Weights of a small mixture-of-experts language model, trained from scratch on English Wikipedia: width 448, 32 SwiGLU neurons an expert.
Below are experts of layer 2 (counted from 0) of a mixture-of-experts language model. Rows are named router (the router's row for the expert), gate (a neuron's input weights, with its number), up (a neuron's input weights, with its number) and show model dimensions 0-63. Each number is 128 + 24 x the weight over its row's rms, rounded and kept within 0 to 255. Numbers have three digits each.
Before each expert's rows: "gets" lists some tokens that make up at least twice as much of what it gets as of all text; "mostly gets" lists some tokens that are sent to it at least half of the time. This comes from a sample of Wikipedia text that the model never trained on. Tokens count by the router's weight.

# expert 86
gets: "\n", "ment", "\n\n", "ment,", " place", "ments"
mostly gets: "ment", "ment.", "\n", "ment,", "ments", "on's"
router:128177126169086115146135106127076145107133145121108123144159121125126124121147169126079165156126138137070123147141166117146151146116155095149147156131093121107123162103125142132099115125116145
gate0:159170151144144120134122143092152066100142132103153148180111143138119156169168087140130126097128085094171131111130128113097100132088110152134128131137139125150163119154135131118146117108124089
up0:129118101128107155141121120119143086091112132119128137118137150119133124117126113122130134145193158122148152130166135150152132161089123137136123088127124095121089151128134137068137130085126120
gate1:146118131160130132127127135131132146147131107108092125154059102125142123086155122127134121107123136111136103092115155130116186164109141143170124139144071122151161150105081139159122190136133122
up1:119095118125139124137166157072115094097157118136133099155085143130115100171074144095156134149109123114126107138096122110142120117180125144145117102161132126112148150122119142164115123131111123
gate2:143139160135115131132100102107121129134128091136146179172123112139146090126117143087136136144114140130123113138138150133115152115145088141174152096139109150131127118144161128126137087205084100
up2:081097134115178147097178162102143099107132122087167098121125135129111158104127123171117129119129128157145074103142096098132116158130156138125118108153125099126103126113100123126142140077130158
gate3:144165140131159100121140115152127126109140104149108144082133128139129133155135134079116100117120137086136110159161110118095118145125080141134145133137127130102159127119172109167147079154129112
up3:116140176116148177125078124115136099081085128107103099169108154132116139106113142165134127115150119099132169089098142093141131158077102117149105122114078116099110081128144158164104105094118127
gate4:122092129134111108146105072134113145110098158093112086185127109112106153139118145129123164126098109133136174129112117094094177070167100087113107113127094084106116139141125093078097103107173105
up4:118091162150133164114106152141164126114081091118127127117085135096098117154096124115153129190137116114105140110114142145155075153083153160131127100141111157173123103137110148156099131089164124
gate5:127137126128108186103149157106150077084109126128117148084154110120120105117140046142153120108149132153169118101145104112170106133110153134129118100116163132119105153158112147119143129120116147
up5:122137102135144093130119131132124153164123093115161135119116173151145128118121179132099135133130134105108127148094156123097180163172128128139128124152111103144163107077106117185125137180087097
gate6:106102131176121105132113123150121096084122110146092158160112122094116193084114130103098150117172137127086169118175135174108144143077096130120119096114114117150177129139163131154091131142136111
up6:149109105141129098121137138128152177178123143152110138085136146124099160084146130190146105129124118192134124139112114106112100097101148101098115102141110144136131123125118133133150128122133112
gate7:124138107142080121138146107123081180171155111092122157126113138147112155112139137117127146131121088120137154133150144127125152100139155100052154161137117101135122129129099103144102104126120109
up7:151091128116161132117108132141159101111109106177103123128148131136113108123118148123142139108147144108162119107118122165130123140127100146183106114121105136116104139114127167121134139159157171
gate8:111133093169105110127137094162121116072110159113155120138079112128115131124128142082169109132178147111116164157112125121140086161131122110116138158088100126150121146193158140126135113078144137
up8:127132101148081115153116111151095137106102182149128130142070101097116124133132090165139130158153133155108142157172160182159118152098116091148157141150101128103087128136127133119118106097127128
gate9:127152124148097131130116141109140101124151121185147104124133105102087121136102142116158145109142107079097100140123130146111130123086124129089121145076152124148116140155165153090161132087152103
up9:137105191122126101129104111121129163129129137079139111155073102117110137141146099139065144176111122128087139113132148141093107113111147115139107159118115136115096135158129116124183090123098141
gate10:113112148150114123154120107185121132090129158126131107142089088079141161114110134127108126148191135098103133176147132149109144197103118101159144124117139118154085138110125133093115123116159159
up10:103163125147134146131135120152121117095147173125127133153066053085149135101121172131102116132170133123095130126129126089149131211079132133134129095144127124116099129121123142098098130103146139
gate11:112140163148137128100120163123147098109085082113151149175143117140120090116107104134137116106104128157161117095128141109127104135136150109061106146119152115114155126153140108089144143144134111
up11:131124126147104148125159109126138135085144144136146094149174137103119105080127130170138133089078125145166128122134117169079101137110137091143106146116105135125142146142132146138091147067157127
gate12:140140131137129138126126144131146111133109175126106129136129094114110101159157169159091150120125139153137130142159080119127114116161094112139088128124156161152164123159159138110123121113156094
up12:113149114099141146145158124138108095145158139136127082130067111095158128179166156099097101159126162114145145131141118107102115137147113095142091148116141132162111104170152092118140112159109136
gate13:102111059111112148127113138148145100114096133128114110119119143139095076102136150111110121147146146127117141129109126117169067156037119090145101170107109105095094108154138113098121113125140145
up13:180104126175088106135141118156069132112127124099135107109083090107121124127100136085132127157126128095098151140128177129141127138117098101158156141119100110127107146138149152145099117113167146
gate14:150156170076148115117146144108122112118132147118123121109109131124128110116135102149117165141135126129105103115100140120151131170059125134135141098091134112155129135098180109113116107101154126
up14:136144181147106125145131112130121143094163116133154138101088109186123136082134128102096144138155104173080126150113149140092126145081078105138146144091089125123136120135128126103128084144153152
gate15:120175174133094112130150137143092137176147146094127179091132144089119132109119144128133097118173174106107158142143127150145150141104158137115134159121088128149153113144124108129152190129181149
up15:200098107121146152136160100124108123150151117125154103144117119131132141175100091084131109130071137123128138098118138112120147130168107101134121146172117113144088138136140099141124141168129136
gate16:119157155177058117132132096161092149147128128134113153129047106089105145122139126065124148157137152149086153136174164162102166116124138122100103158099138110155189161154147123129155158138146147
up16:138119172118117124112158130100103142092128118122132105158091123137114126164107114098149131118098134113112114130143158075131180067150124154078104151110101154173174138170162117170129123173145135
gate17:088125176132155107116108114099135064108100073097156097162153073113168111106129116150124126117085112111110123135125157141135113150144139092096111139175094136128112104112168133144073114151102129
up17:120120136101122119128163130187105130148139154150118093062083163116138144139097141073118094142145158155138127129101115106141126167113135121111128185102134149141125140122110120126144139098125121
gate18:168101101165129152098136133158142084153099121128142128110153147110105110160133117136150136167164103129103114120126125119150113171093117113124102134136134108121104096151136116102099171079109141
up18:094150139175107122124155153117125103116148140144095115109130116117156131132151135107110133142095157120134140137154112167141117130187135131156136105145116161073131113141140121183125077127112112
gate19:118133114140130100108120103124083156128157112099120148110103111134147143117093096117158124155135120144074134123108124110140134091151139133141148182126122092081096082115101160147116142153171121
up19:091135076118138127139172078094115123153093116129145136109106151124094144122124109122102106119158171131099125124133096116144109088126138113128115155133105136101061138140129129111117119138165100
gate20:133183087145095131115111120190115134134145129166092149125100104121132140127119141112160104141169128146150154147139140057125147118134100136133149135098139119159126100131142128169119146194138139
up20:111145143159164155128120106103161132102116103138141158121157160146127137136119143130094162146115093127102088127137139145126135164163114110102130127155097135127152139145134115101137136118130131
gate21:093147104122158129111130143106136099071148114103135115171143150099165155140159140132127143111109071067107145108154158122122123119118129141103115114142132136151162134108177134132125125134104129
up21:095121072112110116122133098117103091108093164175105153061170131091085126131117156128100112139155120154142137146158131124212115138073120115142126110096154135111132138144130113088167135044172155